Below are experts of layer 2 (counted from 0) of a mixture-of-experts language model. Rows are named router (the router's row for the expert), down (a neuron's output weights, with its number) and show model dimensions 0-223. Each number is 128 + 24 x the weight over its row's rms, rounded and kept within 0 to 255. Numbers have three digits each.
After each expert's rows: a language model's description of what the expert responds to. This comes from a sample of Wikipedia text that the model never trained on.

# expert 1
router:108121155119122156100125122119154139139136154120110110145157167163098113120157150133102114117062103155066164091091109124163110133121126096158141135153080127128091075100118121158164139147133155101112175155119133145148189102151095140150091113095163112114125120094124145126142084149163109098130122091141174128156117132132122155115106147104126098121145141108100118124091064162129150091147142110099102124116146129134109116116150153125121123140108086104115128070114156128109160097107136147176128131114125123123137138090123104084110092116141166148172130142149128136104134099140116092159121112175105153081115117115083166140120160136152124141176127141097132113169134130169151134141
down0:137150139114129100140112132110084120132133101114098117126154171126120125144122159186124184132094138134142154126132110085121112170152122120128085127144083133188122160146113105139124111130113082151126140144143152132123126110158122144170120124127143144105145128127105128149147124132166145119123137145151146109156131167105123144092152180170132169119115123130086113165123118148156080120129098149101121136147104123128144129141145123122163146122167136137111087126152137125143143181094139171113118132122120135124140095106160150152097121103108121144129108145124070147100147082114112170120123125162098136121117136079144090160177156132107131152111144102096129115180131106086110101131
down1:122121126145136111130144116101125155145120157146124136101125145072127131157161124144155172140118137124135143094139162103118117157129095145118107129143078139153110118125163100072158115124121151119103143146142134194100138143132151180172115148137108121115110121129158126144128124119121117103123150145162137125109123152086096113110229146136132113164155151113160142122146086146114107151121155148094118096131114158150131164120131153111098134113149104114150118147099155136114159160120115128092165179119142157109101102115132108123110149125134093093176131056138111059134131103121140152118120126089155132148146071079121129119116143124135135185146153125109137124120157131074141122063
Description: Determiners and possessives. Articles and possessive determiners starting noun phrases, plus possessive 's after an apostrophe, such as the, his, their, that year's.

# expert 22
router:124145142116131127141164139099149140140146108131135118121150169088137145129107135125163136206184046167121141108119089147106077146122144162159119110124191100168135091107136131163129116164152141116161110092089150181089153142110125160124102144112122141146141142121122158102091098119160122107126121149098128115117142163107132129096128129099165113129144118178168104114133136116094095105108107146164135107140147109191152140133121135136123187097097097148177113080124097127178156129175117152144167094106137145122117151110114156092108157153105084117170143115134141137111132112110142131097163138136136135115129138143148110112166123130186125115105112109093129125114125151100115144132
down0:152128133114153103077142131096179121156146126139121117107112128118114124146128115125104157111137166128118126126115185112128102153111148134104127150126134094121140146152149134152072133098089135139119144102156145148095144125148111145153116128115070097141131153085105093137141098104085167152149168142106080143158097152140145102113126149159160159107117115160117113131130107081149098153110117142114138095118095156149131140102133147167156105162119067163129123104160143121120115124154164140099121107133131142124122137112114147155138144156123183095085146176144116136119178178099133177079187097161131133092111142117119119162122130132134139185110119142156135112124143155097135134144
down1:117128127082145096114116096130129116146113145165141107113182136100104163183137139096125110124129176115121140138101115112120124133161157157143164140123128140099104171155106156098111161117137075136151160121099109144102135145166132132069088086152160138122136130152131140136150129169167149109135170082179076109131143086132142183129105119147152091140128140150145107105146170108187142109159122134136142128143148168119107174121135126176100123113135138156139161103174088116130119086120109122129115135138138136062177132139146100091164132122119096121168112109135121145124082122113121126102155115126145120102115153121098109130132100107147160094157154141139196153132123108137096141106
Description: Noun endings, common nouns. Suffixes ending abstract nouns like -ions, -ations, -ings, -ments, and common nouns after articles such as game, work, song, line.

# expert 2
router:132124142140109096142102123151103132144140149138159148115134128144130112084111127101140127094079154109106130166124130150120122124118125139151157150081103088157159131136118090077127153132113175159143120070114122142141140131135131113146125113116163142150103094103131141147123117100147188133147134164089118107151106169138132135110132134120105141117115125086105156121103117163107103144100117137132109161151114132087188134122125134103166122167140143112161096151165167138111154154118133112103147182164136120098143101152139176115143137144133164147158115144160145161149096152177128163167116100147120085111155108146151137185158138125100147108160117122132126194126101126125115126142
down0:140110139106086124148135141132120150141113136129119111095150135155120105104116156145102119111149141145139121113119127145123089176123175095138114104123115140159146144108145147143116140076158147140119113139135137112111130119116113116113111149156117185151157153120123116161154119118107116158150135103123127113114128112085097114134094133117154130122135149101168156166139116157132134096130156096119124096106136107111106104099131127147112139137133188136134156139153150137082176139170169130129090125165169088123158116121103155116140115123109129107155104148143101117114139075114089092142122162098157116127213065079128142100123158202148133164118149152139137140129118085119124100151
down1:146120164126148123115093136111145129131094147160099127105155126094130118105119103115150127098158093132109097120102095098173133155063125126115138137147145135151117083123119144150142139136108158116126152098127135176135098141172113141101114123166141100135107155135149169149144141112153133153115084126099151135145180127119110144146146151100140125114132142104149115106106168159139114172178152114134108117133135149095150143095106143127134094128137128135179135144108142104120139134085111126147128140140107178096159131090116171122107077115138136124105107119115148106101165091144163082102115110132135106162172167152131121140123093156180131152133159107084133149124106139121111102102
Description: Capital letters, open parentheses. Single capital letters starting names or codes and opening parentheses before numbers, plus en dashes in year ranges like 2022–23.

# expert 23
router:143118136140164106155140109163106105151096146143122135141102121125101138110131154121127120096091076134148116117144144117147155119106156098096142116153154166081129156111098104158140124144102147107107116118160105119126111156125135142115167120145107147127169117092131151122157134159115174090153127076139136113139106153131177189152107138180164123135125159148131105149140181122145143137117086136096139095144159105093101129112157151127111110104123092154131128167148106134150095122115115096139137132140080072130137152092128068112137126071133166140140133100093115150146069148104141111133125116179185128152154164095180111153091137120149128138129149073146140091103093107147119113172
down0:141096121124175137128076112055161150098129084142160145168140128116093141120130134160105162116112125109105131142136129148139112117164156121145129165105149154097141109098105152121167164138165108130102175072154140119145139114115123145137106142150123150114133145134122118176082095154141126131173139129108150140109160094124104101103100097108146146082137158073152125137124098081091135107143110125121118178079131094173146100090117144113137120113118122182117135070124150114158124124093134122142109129155081156165088124130108147143154153157124132150116145113104088162135107138070147135092136119127179148108158057106104121152091155171147130104090132121133144124120154113114114123121
down1:118172127111085121135101125149088121126144121134128155144115113149074097107140116103169120121098115086114130124112125139148145131147111141146148134122100169169145109155088094118098148154143113125113134139135074130124131153138139108139116133162063134118138128133123143148143114134153122128139144135129157189110130147129128144140136134150154136070135093141119124198097141135102138110163167145119096155069122144174108174160158118123148140144098113125090137156122126135150134138119098143094148103136093105112155139111144098144147127140155138135118113117134106156129116150162091106092131145190083146059126098091083101114115171120137089156104145102137082172109105140149151111130
Description: List bullets and infobox fields. Hyphen bullets starting lines in infobox or list entries, field names like Coordinates, Website, Preceded, and hyphens inside compound words.

# expert 15
router:160131123133094101133106113119129141134083128131122116118118142112159132101139114125182085147193119146135157137100092144087125127134164130097134120120133167133060130154092155087124144125141100127095113138111157107115111129137141130173122169156158129108152121104105137114098132131143112108087144156109135153102144111106116123157112154098114175109120172109088161126149133174164144125139138133175093096171128088131151126119062150119208152148138142145142144142132148098121147134164150135108091155126157150121110105142092110064134126143120112126086141119119142144079158124107168095107140176114129107151151111160150095157115130157128133091122142140133089133108136145117106123111
down0:116137140122099091148115103083092150124096127121132137112120133106137125147165119112166120139187124144146126100164125098135080123128157123133133131130122115159113173152149161137136121148113089150093124110111134139118101103172172154135157118134131138143133160094121128125151144152122143099090114127183145094136071121145145108135111117126110186102101141124139145126084096120124104088076139098130104121125107127137119108099105137066120130148136141147130126152097175127100141134139131131143125141145107159110108130098103174087160136165133173142157139116128140103119115132084131138120142120112144098143098096121102111153131110172131173142118081159129145147117161111130115123135
down1:157116126098140120167132110149088124126168154111122138121109138109104116129128134115168143119160124091141128122120171165085155122188113119135143158116123147136143136121139109104138132116092079125170153137105152126104086144151131101115137113106119123115118136154151137113145146126150152080099132117181137168131167170157141122104118079130134142134123147112106101166120090157118132120125135156151110088124126107091116109131104112148105132098123132129169140104122128135132131136121083128141108114093149132137135120113112109119120184148221138109150163163180122075157123112113167114164109119134080064109144110147087141129130122112108134116117134166142154138138117111141119155081
Description: Finite verbs and pronouns. Auxiliary and main verbs right after a sentence subject, plus subject pronouns and relative words, such as was, is, were, he, which.

# expert 4
router:116163145168108144146155118128155159126077113111113180111120155158144141134121122169140082118148106159103126158104127185168106133109104160128162089128168150147141124169116080099194134130115150134163088127119134123121155116149082133116103160123155109102093134149106134127126096160113130092123141104131103088136126097116178122101117187114113130154176089163107091109127114136159126113111170133112140140147112124130147166150149117129108131130129109129161157121135127156099146118151106155117136137125102175139142166168137132141100145138151086123105124158119116115099120106126147131127155096143129175160124132130144096111127087092154119115142123145149128123158120138111136112119
down0:083173157086120198157147111116154171113144132126100107133122117091089138148102085121119099129159166122124137142105128179089113122118141146127128138143149177145112132134162167150140117116133086132110161111105116128087153094117087106112124101131168145158124133163106172142118099088120097124112120143149106114125138112115134145124164099155163143159113102103112124133157174120142140102117153156117114109100148136104136159147112076130115128151103150131112092138172170096158163143090165139133109144129118132158160111119135131115105109162120123153125126133127135170138149171085156136104099138126115153105148094132125127167081108087135130112162088129094152103144109145147102132167
down1:160148127112102069145120145086126130139133131128176150151152125128122112129120162113119127077143140128140162115149125133136166145150126158125091145156130180154104133173134106115128109155105157099119139177164129129152161149120131156127169155094139105113139113103144103115163116091140158099110118137145134093139074084154078130120143084116111123094124106068154093147114157128119181118125152159151137149167133126165100107167096132149119124117114144152103122078130079121083107142099126135182136138140108132129124121153116123120120128169128134186109128145195123160128147139130157119120113159060121146150134118159149133101127084116116085150155111135112159065110128158091142155115
Description: Inner digits, number words. Middle digits of years and numbers such as the 0 in 2025 or 200, table scores, and spelled numbers like three, five.

# expert 12
router:131126150126118116134109126096106151146123148143105148086140123147113186159073156166085090114144142108149114124120129145132097150122116140116087117142120118130144118083170178152108118145092173124105121145159130071157113139100146168109159137184138141158203099103144140091111114156119101129108104165125114160143147148103134142151087120113087106156102101096139122116120099088137116147188115120105125139142142114133135129133093098119126095119126124124115129114088134121099156145123105142174164094125157080108192113116157118119125121132142107112136094122167107136146141140120105110103093105147075121121081101116124151128137103149139124144124140156069131154122091184120115123139
down0:109108069131157094158144133125124101140093108125108108117150127146114092088114125123134163138134107141101143109121135115126127135124167155131117108100101126148107106139121132133133111138110118095104113121124115154100153176100128122119104141112152151112096125115149157150084095106151105146164081101117093109144137138104105102113147119130125157118094147111131132104152106162140158132148147137114127172117145104112109125158142146136152099140148102124140056101126139147135143137107162126188156125105087109151168128148123167146147151124125111127087093133121148163118166144143183098127128128130144129131172147114114147111173128135191158157153115121126129138090111087144116144117
down1:149122079132128091152088070103125119122133149142147114116075123102120134176083144153134116150173114155135129131172101138141132108135148131152149184133145165159092174135124109120132114155143133109105137098159089141097157135121122162086172152129134124156144153104074102136135178151145118124138117117126102157116114113131142125099076092092121123121141155156115108145116137148145122137147139141113121092139126126109144102139127153132079081118123125143135142139156068140123119148110130110073115074141118106113143182118117119122118117125140098115138105127164085109086102130121148110161116143109129115147140094115101140143126153129133138126134102102107166146100119100127147174170
Description: Spaces before numbers. Blank space tokens and first digits in table cells after pipes, plus minus, plus and dollar signs before figures.

# expert 18
router:126138117134102112116188127082115123134160131113127117124158134094148102171158097127109147147162181134136092101138164141120098136174108152132130141116092092146053100075134100103128129083134104149158114137122159113100105156098114093110129159159127116091148131160108141145184118126117122152112107130103162145107172073166111127066128094126110154134110127164151142143147155162132132096128149137128119173110147124130146154141157119147100124135137158148142097119075185129126112137141116114135152101128128144142152137114098121166123148170181086115128143155149138144135128145142166149099086106096099132124094137164114126167096135108132132166152107154067116111114108143115131125151
down0:148124119098122134148168155144159097104105095102127147137162085148124122109127117131101177149094145118148154094120100066107110172103138152145108132143146139117123111160134117136178123096124140180097140160116159127126133134122152078131160138114123145098106129123148137082137134138157130073132148112108143115131165139114117118129120143098095102162099114130133135120102117120120132129095127132104127116121150139106120184152145099133130133081162129075125143104114112144140146107170139145128128146135141170152129138118110123110122124117121141131151068131113125204153141128151086137127176164172142158123118114097115129136131137137139136110126129097129171139152103116069100175103
down1:103126087119118141110120110091143135165141138126165180111094157108127130146153199163112156117125122155138150130149134144083122089129126159131143088097123156130143138121096107136147083109139114133140133150131179154125143145137134144127113129140091098153133152163148145116112123124133173125133140110127136139113166119118139150084121139139134155102147124101098110078186130148136142164102145139119133152177138163108138150144145103131170136128049141104145127130161105123131120118143125140125145171099103115096088130120132152095181174119094131122127130101130114099071110130129094151158149100120163107134119107106132106134076146098151167168184109128126114129097163119128095121145
Description: Prepositions in prose. Prepositions in biographical and narrative sentences, such as to after travel verbs and in before years, plus for, on, at, of.

# expert 0
router:104124120137126105133104091099100178096147127147102138163113139106133154143097109118121143158090157097134091117187166117119140093131078174129164091104077120120055138096149139163118139101173084102111134117147104120130110137157140108106184127143139154143164190101115069105116147093104113110129153155150120095085140149122126111069133116114101131147169117162169127106154117112143160148095118185099130140152125102089146114146126143134115091121090176098128093139105106140132165141135143126150113144116165142124106139116110152122129092130095115106138106166112151107100144152151123103100145120134137128105073134141133115106149102161136095118132132169131174140148100134098132147124
down0:164102136151098119131153152160161089144095128115163113135109123096133088161123129159141140098198105110137144111116169159128117147128141132118124115112143103101144143134130135134105113158129151143108100125138134122099156177113156134120110145099110117114114108124162106117168158140123110098131109128084134154162157137118140142106152095073111108119112092146165144138115120162099100161148064124132122143098104177129090131149106127101125149123133083137093125123131163121140137149120119156100127151130148122134085094108154184132135154100153126121122058114144091088158121114122137141122189152136168126141143108125156151126125113148139148110115140161130136163153095120175085140153
down1:112108062068106152113143101135145176107137150133106121131111132103107130147091149133147108138098168132165109096135153112140153138088157187110068144108116086103124133115111140145150112138143146165104125158073146111107102121112141135157105151135137151120147112145161146138131139106151079147160118197117113203124162144146153092128129148114101136139148152092114116100160117109136134123137116144132130138105132073118138116077131107134123118091127097179112142139107115129148122083155149127134136101134103125147120106122116145159149129118076150138100116063173126127085178154147160121114123097152130129144180102130135086135116134157137150106149142115135117136103140128125068107131
Description: Table cell separators. Pipe separators between cells in Wikipedia tables, especially header rows and stats, plus table dashes, semicolons and percent signs.

# expert 9
router:113142131115120095120109103094113130136125113137119068091094133150123117106174145119121137177103125112112121131147129108148107105149130120107108173148125143136121152146154110082128101101129129116103078143111147158140145089144116108163136158137126127127061126145180132079171160158109159106116151104117118119145144101123145117119172127140111131146142118074137156139130176118157155174183173142137154124070103158105108138104105130143132113151159163122083114110138112152123176127145122117162098144119109079136180133147156089109107152110141137119103112102124158123144121116151118158133116144114175156125102172117172151125139150103102143123103157096143132078137136102132101128080
down0:112169127157129135125165168141145110131141139122116100136139134147134079132152134123131153095111131145129127124133105099097124139097156112127136127074177163157153138111164131118125151152136115119136122109101156096105164100099129165116152095130129132147127127154121135161100128133107106139103147105150116114153155128102111118163097156152166153133127114118145084183163122120108138156138116114125111103141140139188146095092099108129144112138096154147144086157106092132158106109156063126098108091161126131122153086128123102118129144122122078178143152131184157170126114118131144133118111160164121103143112145093108093151152147124099113172112133125134104123120180118124149134119
down1:095157113125078122132122127112093149146130122162153145103103122119123119181129135139135136149125166086147122118112153165102144180184131115117131129146091146121136117142096118138105116113105112127086121135163099137168131127152136168150142147085127119140122136101101118072131155144089136150131139124133139131104142116134144131140108150150139104132131106101084199139163104095150111149130142164102126112155103099094089124119098095136139124141138122145093122142153122155120154076132136154175087168120085091112136169158118098137151145090177110152125127131129138092166104144132150110104121169143123157142162139163088173148116118137139192135095127124135131120143151122161129110134
Description: Conjunctions and separators. Coordinating conjunctions, colons after infobox field names, table pipes, slashes in coordinates, and hyphens, such as and, or, :, |, /.

# expert 14
router:156089087158170162112153189122116082157127090124175153172129088145087109146098098139124136126146092112137110126091145128134153073113124130112093100119107150139129156160146136152108142119137119128118161126138165121100116133120144126108093111156165141171108168118116116124114155137121106125158100128118104132175139121133082109133148115132108132133083137087103146112097144138095153171114128132142169127147124133107111107144098104096145128128142126105130128167148098120111142136110152144130131120122107098111121118091147118106138104165070141088091163083146138158186138131111160150189134091156093109158144108137121161124156139124120132137060127143165150180127118150144116140088
down0:108105126168139123126142096069114112168104169091172123149098121145122160130158145149131146145126139103138167111171132180142113108162149160136134117180159109126136138120168103098135158175107133147128121089108118121111131085139109102129118091165104122141132155154155090094097146124150106134179139163093180084136174141127090105104132099126107113102130108158141123155120096108131146125125126144117112133156130110122143161116126090105131098136126113119132131135120124163130150120142126142074139123098165174122113114151141137116133148139127112167078103121189139101100139161111096097155130117074138104139100110171145129161099110133115121100109119131154094151132094133165116122133
down1:125072141116144098138087127152121128119165123109143121130132124143109116124119111112135152154135152087172156154115109135146156070144144121152108125144137131184126133108138125178164102146112131124138097136103105144135097170112120143133114130114098154112094110150121132124122120158097128143171139122095124081145117140145091144157116104052166115114113127161120160152150123139098118096132101122123114119139082167143145098081123114115137101104118132102142099117121107123121105093118099122139156109145132141087149153154084130122140132134125110075166080166125132118113144143175106123094046100135147110138091147141094086149113167167148126118113118106114131133123128148136083117150
Description: Lowercase word starts. First pieces of lowercase words split into fragments after articles or verbs, e.g. prot-ocols, conv-ection, hop-ed, far-mer.

# expert 10
router:147114114095145136161140177148134118114084112124088108097116137175093131109116097137120121126089109110130142134149084117103131142103133072080126115111082159143128112143097126115109118150096142140147144081150121103137161126112121161160130118164083108107127105133170120108128157111149126114130105187177121118136102139207125093161122102099107090095135116078076111095125177137126105111147101100153135131131122151185116094157109167145099153111156095129105179110110159127129145120096135104136101117133160135131135114097132116114134105095096142168128126159117134121127185126119122150118143115168180126127115096157129136131127118134124082101181105149108104164153095142150127108134
down0:114089105129144091118151137130078192148113166126102118120080143091140083139139164136106119170133129138144114109129104117123117100176120104175146176135128124101132111115144110172121188125114100109127096114125118084136090164134132179113139099135087151142141078136093207153144124108113109151154084081112123134140120120127087117124133151163109105152124126153090124095144129099120161120125118146129135098105126107111152126091119109126116103128127132142133141133117109144124149114124158124161130116145165110122100140132151087110133139088089119154108163092114166168104066130143155105152094150125152096124139121133136117090115119150118128091100139185106138113108122115090141150126
down1:146151143087135145150165126089108107078113140121170124107119148128136142144149119162134114140131172126115146085097130136139163120133104061099084128168106124119131123123177143090110173093126135129118137163143151166127138122144103159112125106100136102134144107149136122080136096143153121135141149167084174123129112193137144060090142102139141111132155136149170137100131145175130154150143131091124148135112178117118119102105121101153153146135151094135114137094145150172153128143132147161139132157129118157101153135117104142125104123146135141099152137113141118138129107112137153087137116115102144133127113079147162072166155164097169144125100150110108118124132130106173149111103
Description: Leading digits, parenthesis starts. First digits of years and numbers after spaces, dashes or parentheses, e.g. 1962, and the first word piece inside parentheses, like ac-companied.

# expert 7
router:133147140085117149069140116109129168119163123144153108190143101137133135161136147120152141139138123199084090083105129131116152085149118157113124137099145130063134103119149128129148143127143118130144122085138101098152150130123131125119167165118141117134107159122127139168089126096071149163106090113141142154109129105119142113156147147114128147160136139183146124143067098092134142109150128073096151182120136130086164132145157166146136104131113117116121123089127166142186137103139123105136132162102146149142110105110147138166141134159145102144151122171102173138107084141110114105130118164093099114094150157104138106150130149131102190108119115178149125133139144152135139121104
down0:139108131127138098108115084162130098135098152130144128137117099088126157125144132125093169134098146117190152109150126147123098120109092118107147067121087169139140092089125104123110128068098109158134108161125117112123159144118096127133116155109138157117121135148146153109091159113147106102165144084116130142150127146156138096132141093123137129093145090071136141140088106067060153128145160117153142122138109091143125147157121111105104106116163137138137144142101122171113082176164108148104103146170111098127094126100151119177181138110143132118110129086138156080144109130123117100135139151129126110119151148078148161101155148132132133089083148117108139131152117159117141146153
down1:118139132113050101146102147110130139128110095173116146140083128142105060135114093105127142132113081134158181141141132133186130097113138169151116123162148133119124103149136193126193162139153092128119161166146124120136123117073118144134102107145139117136136134137173100124138150117136150154120105141141131088150113135170123134133114112109142137129101121113109117119156121158174124136109122160083135077105150121139130119093135086099160153079136126127167076129072119108127135158108112155129111109160128100143112151109110128138105110078098131167124117119132165116106126129108117162146138142146163072125128129186106151158127098134119117091095146163133131085121147128133097154118
Description: Place and organization nouns. Head nouns in proper names of places, teams and institutions, often after New, United or South, such as States, City, University, League.

# expert 5
router:118151121123112139133123148118139125122134124102131153110151107125164142153124162118095117109164134119160113145149135115125118123140137104169097106154130133072164134125105161098148158108133085165075100172123099078121102164138129138129149179108158081136157115127117089160153113172079115126164144157127123134107113134137187118104149146088132116140118147171126102157105091168118119105142131102145134139103131110135086145142104128158140121130145190161139132141142155126157120142134126125124125133102113138149104116175112083131140184130149146102099119137080119129104094102135117151157033106087129142132142102127093131110091097167101127126111126142097137149109119128107180141108
down0:118099102157146130125151141094124135161107135129144141150133162123130097165121119166122121135128101132132163108118106116137089154090103130112144126147116111136113123158074145140133148128123166135149114159126149153155138139114129135110152126089090122191124107138089132175124099111124105134087146143118136152120115126155133118135049098147135150132167116101116119146124125182122103162118150125093125092132125117136108123145109136146146168122125148065195092157112081122108130154093118115103110143126144148168163149141091145149141133172102110107139140118081136124107160099130131119153063103118117124112109108131130133142142145117132161144142109088141122106153128152118122093116
down1:116142109162152124135144103076107161177102129167146136105125133138149156112117158086111125178117156114133082111105168142115120023098136121160146148108132117102143147104108118105082149120124120139119123092143101112125116128166097148174114106115128147144130183129120126130191130152118117122136096132137156132133123150158102161123134153110100167157133161139099138159128102133150080137089105118107116083088124130114132094142097142123096105124156145173106124138130144131125153086101145147122172154124123117135135173148081157123128143098135151100156111144163186145159121128090147117128137136088128140143109156179137098113122124147123115107147133146149146135117102128147136162101
Description: Foreign-name word pieces. Mid-word or final vowel-heavy pieces inside foreign personal and place names, such as -ai, -ina, -ová, Arabia.

# expert 21
router:131118145086138130120163140120135073154147127118135109139117113126110155109107134103168134149171170094113115164102123096115102129132138113172142114152146139121126154116124154161120092169164161108111144103151128134153188136136105123150129109186124167127114141129146113163111127136151137121167155150151096156158131101162139131123091115152106121136156137120114116164104145118106070133142126107110146123098158134129125120117150111104117130110074092113147125152122092135107110131130141125161170130130172118117145134143123170135078081105112082119134145105173114095110162123109106161157172151136134153092117137116127113125167174077136118140105104103155153120148158125153138140102
down0:104124145102148153122117111174128128151102066144120104110129139137174092116119098127130172158139123113132103149129102115154114185134138120147144159123117142158134104108131132131160135145104112149104140120126120127087117153111114108096143166135124162117124101124106083110109132175141150102130103109140116068138123155141144121117131156079123099127117110114162151122093143128152124117100146124148109143155125134131135080137138123144151095124132172137110142112124124105150143147117158135135104106142131150171133090106073097144134114101160147124119111142144143149124095120124129157098085144144075156146111092111115182140116175146109129148199138116111120153139169091132124105155
down1:130145094147119123104121136089179123104125146092119169104119170111103146158147119164175126111094105083111145149121121146152149154104108164135093134154154116086122118178143129112133166104097153095116113068160135139125127111121125145116175091097108140146118130172132100118121124110144164128146122091140178104153101114163131109081109154133167124107115099138138139142118094085086171126153123170094123087114128114178139119081134138087162161102139103108090100133127108187115113084153075082131156118126159116147140119152104102115159093100093124132124134111154112115101102096139175155109169150125146120136115142124097145129089114116124087126132129096091143122132113176144167155121
Description: Table labels and quantifiers. First words of table row labels and infobox fields, football position codes, and descriptive adjectives like such, small, total, Votes.

# expert 11
router:136121129150138124115153118149138121120121132114111138125129207128136154144127090118132135127125127118124144130171123142075120166152129155175141162152153155149124142119190135105104121130129161127137149157157145141110111161114136119159093119139138148120125075133145145099176133143162096128159090155147103114144091154143181109157169129129146090154113126102164130117140164152090108091109132178134132122139109128161145121095111100079104174123118126200139096127105125132094098077136142092139135104112070107127145130157117141119099131120125142120103139173138127124119113131145140116127155129133125091151100106124118142100143104111203147160146154074149098106137163119098122141105
down0:170135133099100132138110115121107099140128139095128153132109149131083101159115138146135128139117093163139143123097110125096122149134149179107128120175141108152101116112148118154090096134090156147085134136117120173152106152123147110134113154141134114116125113173138155172137150151107118136096093136105127156100115119096118117148166100073190088115133128149133109093128128117147079122137146127131112186083105113151131115114134119142114151132146145135115132105094149127134109149124144145159111149124078151092102128151115146141138104114153168097104124129134109117131149114111137129088101113142114122131129080133145120113132165130126122132118131134121104078118082137114131128183
down1:153128097076123134124094115105138130100152125122117144105169113121149139123145131084132159114108136125172173086151151099112123122169131129092123100150108146136137131150130145166128111129141143096118131094136143120118150120130104121162115164121142125104073151143131181125135143190112103144097127093135081142124105115117136104119092150141143138083185084129116127148115143110142125159156153107092146154112109093144102131139146172130112126129107117108089099082120142154128090121105161171128108141145188082145104132125134116160167126142157108138105131139105098157107126126168136083105156153121142116103131126103137128086159162158144138129110165131103120157138116172127132114161
Description: Prepositions and verb parts. Prepositions opening phrases after verbs or nouns, plus middle pieces of verbs and adjectives, such as by, with, under, after, dis-in-fect.

# expert 16
router:120103104159128170109125141137129103146138123121112107157118154179153127132141134133135129132156155127137148097150129086163130119112097149131113103146156115113142146130119063115118117147121106120159142130119155081132141099150137120143076085113150103191126096162139100125139122125119117121129167103129104125130074127148081116174098120169102100139137139115163158118124172145101115100139094123169092144085124140100103116165105133096143103114166162134129108154111084120137087106116154120053169115155138121103155127144141160141098079107092141104089120120162098095156099109194145170136134112127101133158144114113111147133154146094140071119135148145163117122173183108133176133151
down0:138137083135167159161156152136109168177135113115151104153094146151120139083127137125146124147132131132107141109128134102150116128123169122102093102116153159111138124119125135148143141124107121135141139150137132093107175123173092151131088145106130144127145158139162120114105187130130125133150122118106129160190115142112193091115134095131117090130119129096068107171122117135152166138164089130092124090137109130126109096169115086104108102070090153118146142183120129134112149146162125111143131126154129122132096109154103131143153147109100101126140105150193127124126156095130089141138130135115114093173138126136113146171112147139143126153093116109133126098114145079098136147142
down1:120127165107142117099124116117131118146141142161139120111089160099161131148154126146142143116123149101174149152128112137172112168157127117154162152108168132155134166133121115120128139116138096134081139130122137118123103179146150107156140164147132135111108141138149157122146136129129155129106125121114144101131152144110119140150108105110130137125132117137083104137122147126157103117139141115088135082149104130186135119126135120123115101080119115123144132157108165124146139146145105160119128151124142117131128145135121150104173147090170121106144158050122150078167140172096148141133100194118184132081148092157116191115118165138128076113101087142108105094131121161103124119156
Description: Capitalized name starts. First pieces of capitalized proper names and titles, like New York, United States, Los, El, and song or album titles.

# expert 19
router:124147180130128140126148131154118136145132152107143106147161173085162117133111106144164136115131150160114150109123120159127140125148096139107132125133123101141092126145165139177136080150076121157129140129140130073088141108126118159143120091124139148126157142128134090165105118089155163125105113125098123100160184164101151086147145177100144139125133116143137142104170093143152154167146126096152163107127094155130172144102148123177121170135128188137151173145122128123124121109115130143120122115145124143135152151184121159179160147133116135105163139153110126157125135149112122123146123156110129153103109136143112114126122120161145144133131130164125139138113105137132149140159
down0:094157114118096182094079142160131074113162150139139135109120131140124077082096108117090125155115130123152108146096145100151151144127198134132137131123169105132119129149143133117123141112150091117123155136096150113154123133140119108146164156158124108127125153107095140141133146142102140132098112107151149107171110111095144114140107107116165137131109151119154157170148106109139145136078108138141155127155117115133136104130137073110101134162092095134081107095082091149120151087178138150118122118082133154141117108111122124150144124157152134178138169095137126151118135110130136115136138135088146152168155110115128122127132104122149117111151166168114128140128109164142100160155
down1:142116077082147134142134129168126154146145128140109152146103149133122173149156112153113079101113134127087126106091117128123167111053108130149108129113110144098146128102155099120108158139135155133179114145160109172128127173174146149126120101126109149154169113124117115126129140105136149118157129121134141149133149126115148128109163113140138163089156057116110122122101117142152146106145110145116113133093120109147161149120164168125139080162148119120124139167153082097103117139141166137089150119141109121153105166131134093113132130167136108115137070119175119147130166135118104119112165060161089170105128144153116115135114148135154115133138113171119118145159139151152130160131
Description: Sentence-ending punctuation. Full stops, commas and line breaks ending sentences or clauses, often after numbers, plus however and although.

# expert 6
router:147142140095128121190109164116146123062095124141152150121124077128120115055132156133105104182104132151169143171151126108155192161148143131098144121137150130153099122179095118126107124140122133138109119145134097136137105162150101121100153124128120131105121096092107119141117136124162101134119143156157181129135092090102097139109131124149172137125126107148060135169121143102138125119123138122127128088143146154120094119165137120135135123151131081114080118146127104109119111141106092113132106100133141102114135137124157116135172072110121142092105141161101088092148165142167155109132104133125163150138135157170155171087138112142094149103156117138130119139140130133137105105124
down0:134157114098141159092125185133126129124132110108126143132166156149152106114150157120108128122097091110145106139144125118143113157137125138122159120094143097093102154124125122127126120116161120136131134143116146181136136148153113115113163115088137131091093163150102121154133120129164076129121136139123095127121117102110125104099137175141135085052146122088127125136165114134142105147146160172151139092109123144174178153116107105123112133117178118149113126151157134173116113186146093135102122127186167109114095153133161123122112127170095150117102143122093159107165146134122127123153123119104089089060109190115148172101124159147106130142145118133129126161149149143126131144097
down1:122136170141146150087142143127149097151095122108121106119128114093108146157107151095149135114102134071103115144126135142115149113149122095118134118139119136133103144144141126121117129105145109139107170114104131141144159115112116160133087140105123133102099144112121165131118116173124146182131107096136069082112089160120097135099119103172145133143136134157138125102130154114110110072144156141110139118118156114164143144148191123159095146107107136115139126128116114112168123157113118092096115161132100113112103132099134161127141108091106119117117152086171118126122136121119130116121157102133137136092134097075112081070150114104152118096098123098157085105123082130116159109137
Description: Commas and linking words. Commas after names or clauses, especially in lists of people or entities, plus a, an, and, is, was after subjects.

# expert 17
router:152101110151156111136115130161139104130126116135114142135143103100080119100132129139128151123133128139104080176098103157135183135090126094136180136113104105139153147138143176146183091069113147164108192121108110151144164109112173114123099133081113081134128136081092136124111102130142155158140153113114101094120107149095119098071151135133151088077155134141155079129141137115163113131096149153171105135139112152098138108142117105123093151153201154133104095135114098091107120149126117163097133086109062169108115128090135153073089166132088094145114123085129140171155150136123108113124131121161131133089130149137122105138123119114087130124116109106116145129114163149107129129108
down0:132136138134128113160125139115115115127140127113088131113117125142121122114146115125110101076115130101168132134091133158108125103138103116156159135130118147093162145091102087143143123134156107108135114162131120093127090143114103146097128184121141168137158153163128177151133089112115124112111133145156122129132143176125115148148125136106149156136120138163082122168152110110131096113127099166124141104097158113130128197097168134130141100132101119170102107102127104151145120116146138084071114139102101135150094198139150117099096113099136134128129115118106093096079150139120149129135109081176098105133164111161134161104137121080085135144132179125103143145168138141145086150113
down1:124121146128147093114168094110126135071144153122109122100119126136159157152146139075138113129132118106131093106174105079179117134105172130153125116111107150154113083131114098139107161131119152145145159117142142108156157130111105105102118116120144155099138119117168122121133126123142128138160085074130107125111171144148130099166108125120098099115171170125139081133116148132190181109116092105125113129121122086115095094124171124138124142155141148165118111121130144093155152144163126138121133119120133151124133124167166162125094142131064136136112181161161129089121114097112128167110110168105109139134116175129126112166146107123169135097133102132135136157132122124106129127110
Description: Short consonant word pieces. Single letters and short consonant pieces inside words or abbreviations after a capital letter, such as Pv-t, apop-t-osis, P-enz-ance.